From a checkpoint of a small mixture-of-experts model trained on Wikipedia: a softmax router, 509M tokens.
Below are experts of layer 3 (counted from 0) of a mixture-of-experts language model. Rows are named up (a neuron's input weights, with its number) and show model dimensions 0-223. Each number is 500 + 40 x the weight over its row's rms, rounded and kept within 0 to 999. Numbers have three digits each.
Before each expert's rows: a language model's description of what the expert responds to. This comes from a sample of Wikipedia text that the model never trained on.

# expert 57
It responds to: Prepositions following verbs or nouns mid-sentence, such as without, about, over, under, between, against.
up0:461461444553456575516517521436608509557564502487443520504468474440447581526453558493496537476465510557485516488555447517541519429502448485495532494598501530534501544471511498501483487531495535444536510497543576509514470550505483521459506480533483543476494463519479535483483538493432554533496517474507451468466490469480552517442471442574460605557483479518526505473556476461492497446485482511547338530484567487456469559514469476507497570499548516566505552580466517464528489522521551518503534485494484451522549463467529484561499488484487482481467536512541454447562468549486549500532482515517499465517453576447489540546475484451377490510407522453500422516483548511471503472516
up1:490484564539463529470537423477499492494562539435455446482462555449508607501497425539456504480459533497556502540477526508585497484526488536428505457527549568514490527581540535476554492524444562449497535484473480501520492429527505459527485472565406514476468518535459521428477449504526555564484542446475480498501536450506517493525537528445566488499458455535542520530457405467447530468488506516494553518506555491506453593540485494493495493496505479499458544554505476457591473464489508497474461483559552419535436479548468506509496499504576513481533452579483439470499490477411560520555475542472512546464506548478496603509525500470472461489468456482516479471494565513517511421591
up2:511517563469475541548434505509471470502533541535503442478500576400494550481494532547527524502479521436606520501454534470461501459518506507487463514447534601460457455513474512515536507541476572509478505469486518504484512448479544545522504514478501503560423496481482462462496462545473505495535582511486497493531475530541510501454508509513548593540543504483499511469512462449505498546465547470517619538538535576520441478472549486498371462498510485436487524471500450418583529423471471542461466493552520408470491450510569436544449563550493469498524443461481553455492524466532550523568495486429581518427487510477524569510502515529470485459547524511454515498471580519520518449486
up3:456471471513498511527474485456514500482573519506517453573508460517504545490544479538461516495521531455554566530528496488476511482545517494452458455523550527479440461528516509539511500516473498484504497506524518448474481519513515497483496430547440498592460515484466460476488445545580537519532546472489530546483525529551492516377479546483558561551476531607570531469512433532534542536448485556463571527530538465538436613458516484511424465482555486442502464502508510422530508499498478501467514484574516481396475496522483476503424530502508456471454441447421425482483431509512533576573478498465565497357513522522460556513480492452458492499497483457493420494518531494518501454542
up4:472519578519493564516498497533475477515559553483490414470488591470561544467507394540465465478474540499520549539485507476510522503544511548422517464517561524475511488581506520493533536532404531462476483472516457473529442411559484425553502447527511560541428486486504471461505453500534557541458585463488470551526496530581518458497492498490569569502487497554470537521432423486440485516457532493466627520514533531524434502483490447534516510537545467458433498507465494470561452456491483442471489472519535383501487453498523459508464500514525499447502430498432511506455509505497509534555474521476473571423522527506480596456524539523507477448530479462513494488470516509504508486567
up5:488527493501551448493441494524464453450508591528561457523494487540510513447510439466475514473530544394495520513453452435415507470517554553497526517494582542473455471512522469501518521477494549475516477517563554471535516466531490548540430406450554484557465503473535493467550510558551480492606508435514547476494495600576455530497479554453509570489515543524504552473468514467466498564499529544468551548511521484494529511398500443522448447469504538408521462457475516473480505491490568477516455480530517480413493456487598498520456553573424530536493486439426482501468464494473539499555547509495536531467529502473536511446507514506563592481535469520505469491508441505479489523515
up6:496398431475494542490509512438441477478559554540565502499452469498556529461531476503482449517429552476589494508492528417494509458578552472495497480500527582490458517533515496491563528440443538443513500502495506454382477437462488537503533558499526524514474486457435469494447404545499584508519548516479508526476537453560508491501452514462542532511513460532584524486439442597486517499452475526486562522536513429562471565507481455513427500516564485526504494528508505482580538493505539498445505437563523469465472532476512481488460528537475508551484495506442505430477482471533499550556517523431523453414547556477441579495516460494437527517478489486479435526538530529505522487532
up7:444450556513539463499484543512463479486422563510516514506480459475514478483500423450489490502499558475452550544482504514486531551499537517518498548464550556492469502517496504493570514563477456504499424467526564489549483481530473525543503401455559519539484556525539506465514535562500516457486482547511495490475530568591502510541481558511549559489519518500501519496359492449432555505466550469376511520472502481432505497374517480542448503459539509481501381511484510538531497452500556448550539510495508514466534488458522486478482468539532575526466461446480496532497514496502518481487560495460471526453559497538495538452478394531536517524575468490483458406455411499495506462558
up8:476489491527429547538424517447551533513479495497449510479461485466424498541490601542512543480509515582496439444575504503515508423420464472508518509525492481519473488435505513581485512533456480471526546502562489577493512553490483550512589548466513488449424469560500480493478580485461517500495523528503490487474517442448528533451492444674478442532463474528515521533519487494587421437482468537547434515492496446487469479607489495482570531513549498525461551553431418487498469514558467540483509504514495442530539471476503511508508502512431535489511537389545510467508514515544438481481464494463496496524461517499427515539514471491429537495464530485449478488508544508482516488473
up9:510538503448527477535408497522462463502467560564506469483477504524457517440485518488520523517495502408511508482454525454430461513548559535523475492416517588496494449471476480513494531443475548529462479471519577462502545513473535566545535485421545485548427558486538456448559492598484491491539507570475490486529429621563488482492516549459484569477550505464514496457486465464483541581438519485568539501521535513520478464479549525473359440485477481418511449438584480483525568457467531535464466468496472539422516491500541508512460562564494481506502539483496528478504528453544510514563540516458554500465478500505519507506498485506503538537580459570474506540505456528507482458500
up10:436451444436506501543525529562494519428535508560525461503472542467551467475462449449512406454518537546443537444542536505494523497563517481509567500555523490504511526513463490500530498479458525464532527482586504458562455538533495464509416413597554511502475455567548434472510537557460564505474460509514458541498490529501543435508451501562455587520445462538477493483510474474433491520459483479442463499563493502467517516519443454522561526526514505554486486486452520585477419488500529469486502504460487428519553451454428515578461526501476528469396516494553548517478470570541475487506554547475437470397530530510519509496509506486515491515499521446494456597518515546495519457485
up11:473449444478481462554401504482488465507531564503534450528485540479511521501551445503490484514511451451487461540489567477471526476572530474457490471451541560478439404546500499576578533482413439506463470531495547450509448485490515543514562474491524552519474498409446468444465430527521529514462496572522528526463485534545513500478487520504578474531490491564519545495449464485502518520405501471492549512504496492517470591468493518462420478526547521457490459506524469441546564465522503489463485491555542534397464537526506480527447521436511543517529432487448538454530505539505484554569511501333539531390480545543480532516480493500469478482517491527476442510512512496510477486499
up12:461490549578482504455610434499486516475533514461470543532473423487506587484501501511500481486457468552489479487475506528579523499480485520461507505549512502514510544535527502478512517479478525542487523530496447579467483454512513465528501493500389515468508486528550494489400471453475552547483497444493512489501595382494528464556599450541505440485398386523578474507437459521482488424496485507502551498453514483473504518594454499494610533462573517567472542564465468510505445504478464479495512458509484491551527524485445493452509449450535559539578527579507451481527495515411510494482437506506463527527521552487486550484535458494478437506471506481532520488528533485520489490542
up13:453492524512474511477527477443449506461550572391512514586484483513585527459557437519492427490462493469488471469536489464542512478532498519438499453510541499497503524602529517526581524450459524506480483515490457552471466456509459414502557528504466521503427491492520465463354478494501549515493508509481514561503532464541515494513538517517527449538407470637544562515424461539449521427457513535494493514483536434522502607534461459532567562531568450550466491526475502487510465482498451460473519449547473437503503510533490460485465471439519503468530475513505513447498475498491488541500486523461446550444577544516448560487522474533502494472507504475467485448570497526541518501562
up14:521545496531509470502469503459500436491501526486579431554500487526497593447505480525461512482523506447473508500470487521409522439442521519519491550499564520466452440462537493550529490533452581472531474526564501507456492456541487542503447450523479502576477465435486480503485472496539491527597495417527518525495542545570482482466583475477554583491483466502531524490449462436493514513466539516486667563489564550510481513475496443551421486538516530475507467474469485419470517444456499484465514450552542495460471446479543451549487459511452572468547437432495460456510509480447493545554457494475559537445494548475570524513504501540546499443521453515543507456492535465488497431477
up15:514570558474483508564466450486513487490548527501456437522466544455478612468492482531499512511493483398562520496475529509507515471524532520447478483492516553465460420544520525512512528524420515472485508459484498494485483462553520528547520548517451515541424521473482472446504449516494476506545574556476468483524464493563497476452523526510569597549479479541459542477494448422504529531446545476548620534549521535501451526517500498468349477495528478448449497497518440418566509437495486528460460507584543469436514438579533487537467538534556505509500475485485523469462510452478546529568469516456561552422497504523505569489511500555442488451545494507445505525502534518494501448489
up16:548531546472498534532449523515482516484444491522414465464550548461508511538434493493547535484495545545479469511559546512484486534445506497516509589533527516500502455483480492449463500590468539496489493481539532558513491539542460478498443400420586492545536444519525510569496602365500483516434585458469481498482512484438509526513389473568514611480437565484498460478570533420567514480538492462512546490487471558460470421502504467524544522425508501490472523470458497516485453476531544500530553505411502480553587468507475502504524520467465519511444502512548500573475490475520570476539461492532544504553494488489490477483507484535485495469446494455469449561469488486465499507473
up17:467483549501474518510526459492537519515575518499461478496427526482527568481500485548451520492431482461608542474447533491565481493570533542482493415440470573499518524518512535501526515477472550493459550441436503477467521492470560541530571522501380511437446534510402463455541414550487520517489530550461467528486474452503525442496525502489509539525523444486546484479496422519473528529485507467564496472542565513503448550533546495469416500455516488486489507515557497431538529462448462511445472453590489438500487460527457503482458485534557460499525526583501531442549527496507564542588462513430503527474483552486536599495478473487401473480512488504472501492504566519502542474561
up18:470511526537536466569453553513500442477484548553538460485450463498508527462494458427484475471521502389463522464454533511473529536559555556556536531476547577447469455465481484491525521473472490482524456462566578454529507470511520557547445476436594476535432493461530502489522464523521477475561468489501555505514455550581451481488512551468523575515509468525515514523445489474456533536486584489477568519516513493470501477471483473473330472453510497442540408483494480503539526451490524500501490473524545487460516427447554436517426560573495568517504484432505497467503520499480514496542549514417493517474514533483538476525481414533554560492571505545509519444503472514501535482479
up19:524542573533565459492487501544526421526438557541460484458454492501448526437511502516518521479530497448415494486405523542442512540462496536522512502452564594472506483467469508423479538470500517555492463456513558500513499477509489527539553488443583477492466526447605519505528507471468444460518429447487548491473484502530470494563485516465514461489518473488512469549433522447458527543521560486502550510470497490444549424435494482479416480459511498464531414485459478532515530488474570487555518511484504586468492385474546484487466515575544530551563540514526451518544535498484520453533551488421498522523502483531579486432488462537560540516531483554521521429507439447501509564473
up20:520490540615525450468536510515506428542450557530498497521462446467490560456534523521476562481482500476440531444438509531446547508478439541582529469501542523484464557418519482394541544440467536496557428475547547559534502520495478511517528507487540507466461550500557494484491517531442507496548476507522532476499509487586480465533590509490501452520452429457559525534406467469502520464505541485455523509481529445444487434466533490543449544478547485564508471542448494536472531513488511496548559468495512562490537464433519427464470439544516537512568522416513431470523550464433443446434496505473453535485488505524528544446504453502503486542509473497503515381503467474511542547488
up21:486530584498462535576513480497539504526535507557476430456497570481520549463491486487499518475481548440585535549472618449536470473568530535436483496468483606467466482534497500455528504514422528460477491435480562489537480437516524533505467457502504524534470508511419460458568419538499487511482534528522463493492447521535523464461457519499539658540595474500475487472470432483501497554502528489496520507587545564548459498506564525485437473446508498424470498489533518422585524427465512478487488496515499446476475480558516466533449557519565450474513464443482519461508521470499558542566503526453547497438491519487489542505506488547434469480530487500465452476505484504486555491519
up22:493447562528449577466572460546490532527540511419483465495483528496539541508494411517463480466448548525483579511511528510535501476530504507434535473545557553502499538591509531411543527542441551458504487474460469496529443449540517424503466411574546536532495480557463470471514493438477548576413560462523489561515553462548521477500457469469571538519422519544433515507472467493430538508458515536463575509510504532523427558453465449525569537480567504483498545518493518508543436444475532501455498474545541395541444469493513461488495484477569503494474453477453503495501506524459563514558465510524451526466520534491522565480512526511493464451502497436542469456484492518489537480557
up23:471423451484501602490507539533459509511541491585446490488546486538522531485514451528489478492531537531444549578479459464468493483518507514514531577532521498457502555518509465467514496553480495413490469495473584461519458524560503383500442485578563491500515484493428503543513568422455507511461573415619491527516526514523531444540432542546485576477493530484451490503443465495491452484499539488420472483521436499452515461464482476574593560458526517503518521534438511516410463470525528508455459498463492456521491525481493490479498454461490563451470455460525505553473513501519527458536501541540454478428532534525520497451527486531548435441409462477549436523496482510500522487512
up24:501326441495480560467553540466506512520499561470495553518497497516545445459520502484477454484483543599525453457470464453511526513527486518498513493530515507482438558573490502492542503482557501493538494535476440518451480460501509518518486559549487506446510513481454489491480476496421497519488525415517500540492540437467498463580481463516480467478412466502575583503452512585499477479496500519431491488487489501478478546510444478519644556500586505520422521542476490498459516509509425479475507476500480397515507545492553513443509412461488499504527435609494505471481483478505513498563489497447414531460503529478509506473529504522546457467434521483505425523549517475507518557567
up25:517497543483442431515485453508460515523498527501501565552539446550528519487465458509489488553469459486509450493550506471562486495491546466500492466457460357470539504542506478503540469464438504501487502539533482467492519550512508522468529568501392490529566608435530523549492509494502538537502553498451531463483557450491491459514548539544447520494489496442460519482495540470524509446504492501557480465458474523522459549564457614477470554496474492564480488547599559442501528513501478595510508497494476548473570523541497497452535479418540493513449422531496498490462393457500499510509522489509460571562499438461519435498506565540497494455470472598460434568523539481530484550474
up26:393481492497470513496451472452470520465556552491526458581492491528572546455539427551483409513453508449478493475513478494517543491579502487490520473503518537486445491622530534506559500516480525522518479475509439509469464473493470446470486496516514518488463488530576449456431401538454589522496532511510527577497544489597506464479557526531519489508399471626547569491430457496470504447440500556461558513476534473502496554554455446521542535524568455539476490517482483542513436477471419462512501482561490412488524547505495475483477472437541544472479470485469492478469464511525490515535481538487449532432579547529473574483530486509520490488481495467503482539565500516517504499548
up27:439447540558490464385623452444483479504511509522505536517484452495485576430525495541474489492452515561449481506465503530543514508463468501505499494534535515497517542501553512453551504448484511539496489512526466576441517473543485504506489505487465503437504503492494534489416486463481511545543470430510494491479577381519522457543591491543519454500443405523578509538421453536455479457518519482457541498429528461464521485523462474515554575469552499543479539620461501488455473505492491464541546440552494557528555517449435469448499418445518541549547500548497409512530505514455514512490442528463466520497513536468527569461505445480450492507461496502496475439525500460521513491553
up28:446508460458526513502469587421465516448481500489495497533493439436522470484545526536586453524539496528486434445569540501445532432529487509563530466483508487489457532472498452596535507504568420507541531497589429561418492540515450523508508521473614483486466490502460507537409584470489524505500522563467510495510520454443526545489500533656467451484503461555497560526481488514543474522444478499513527493496438477501487470568494489458539487546547439520487543528489474500518533496511474530503533478476464487521541491462538499508512508543460567516447546449550550490479520480573424517479517481423527457431497528501436540517508448503474529551470543492442426566523504521478490464464
up29:591495587491528562504499492509571490525483445512406470430530599455416570512411511500518540488439516526487505539413530507569508533517505524502523532470534602498522462469526524436468490527517589489563511481454519507516520465484499519486451524474507493464513466495501526502527499419489495522477523433473469460530502428443492483537482502488503601520455453462528468504558476482517503480530478480518519492570534564472489448531519540484450493409476519501498524493483529466548481474500531535493491477466526485563524466466459517492530511446450471526573518578524495512539512482449615479635467524526530485587444543452514511486504522495417443495441504481514472562452535457495518563491
up30:482494508529494447528429523488489443511487597549489361477438569460498593475494500569466537482515505456528480476494561466433475463559535567471504498490508585467470435498530475532504491484508551441528499441555574507444498508526571500555514452511484521441514533494458474523511451527543454490495535536487520515492499518513463470575562518486490589511506484455550530510468494450494443564437542465517569508451481557464529507514549509510388440486487501441479499450583470525532557472487507517427512540530535493427439457458506521528469503573532568474491492575489491496535539462440529537531515460412525509425467540510543517521501513505545562506519469538452506491467533498489519431493
up31:493521553547527434464509513482487431510438553480526483493450436517471541442555500516487490483542474473422461496462468566439524504453483529545505491466538502489474540475491446489500525510494502544484454489533546571517511501498472535537541508430554472510461533470579504490515553553458458480536426488510550469501509546575460523558502566443508447490497506474486502537404566426453527537499575512481498532413471478436549418425491482510483489483538509497499419490446471532451548534478528469559531495508491570459512427448554477500485486566569561498540541496493488502503553490471452462469536480498449536514524501527561526441481443526587588536553488555496553388506416496514510538467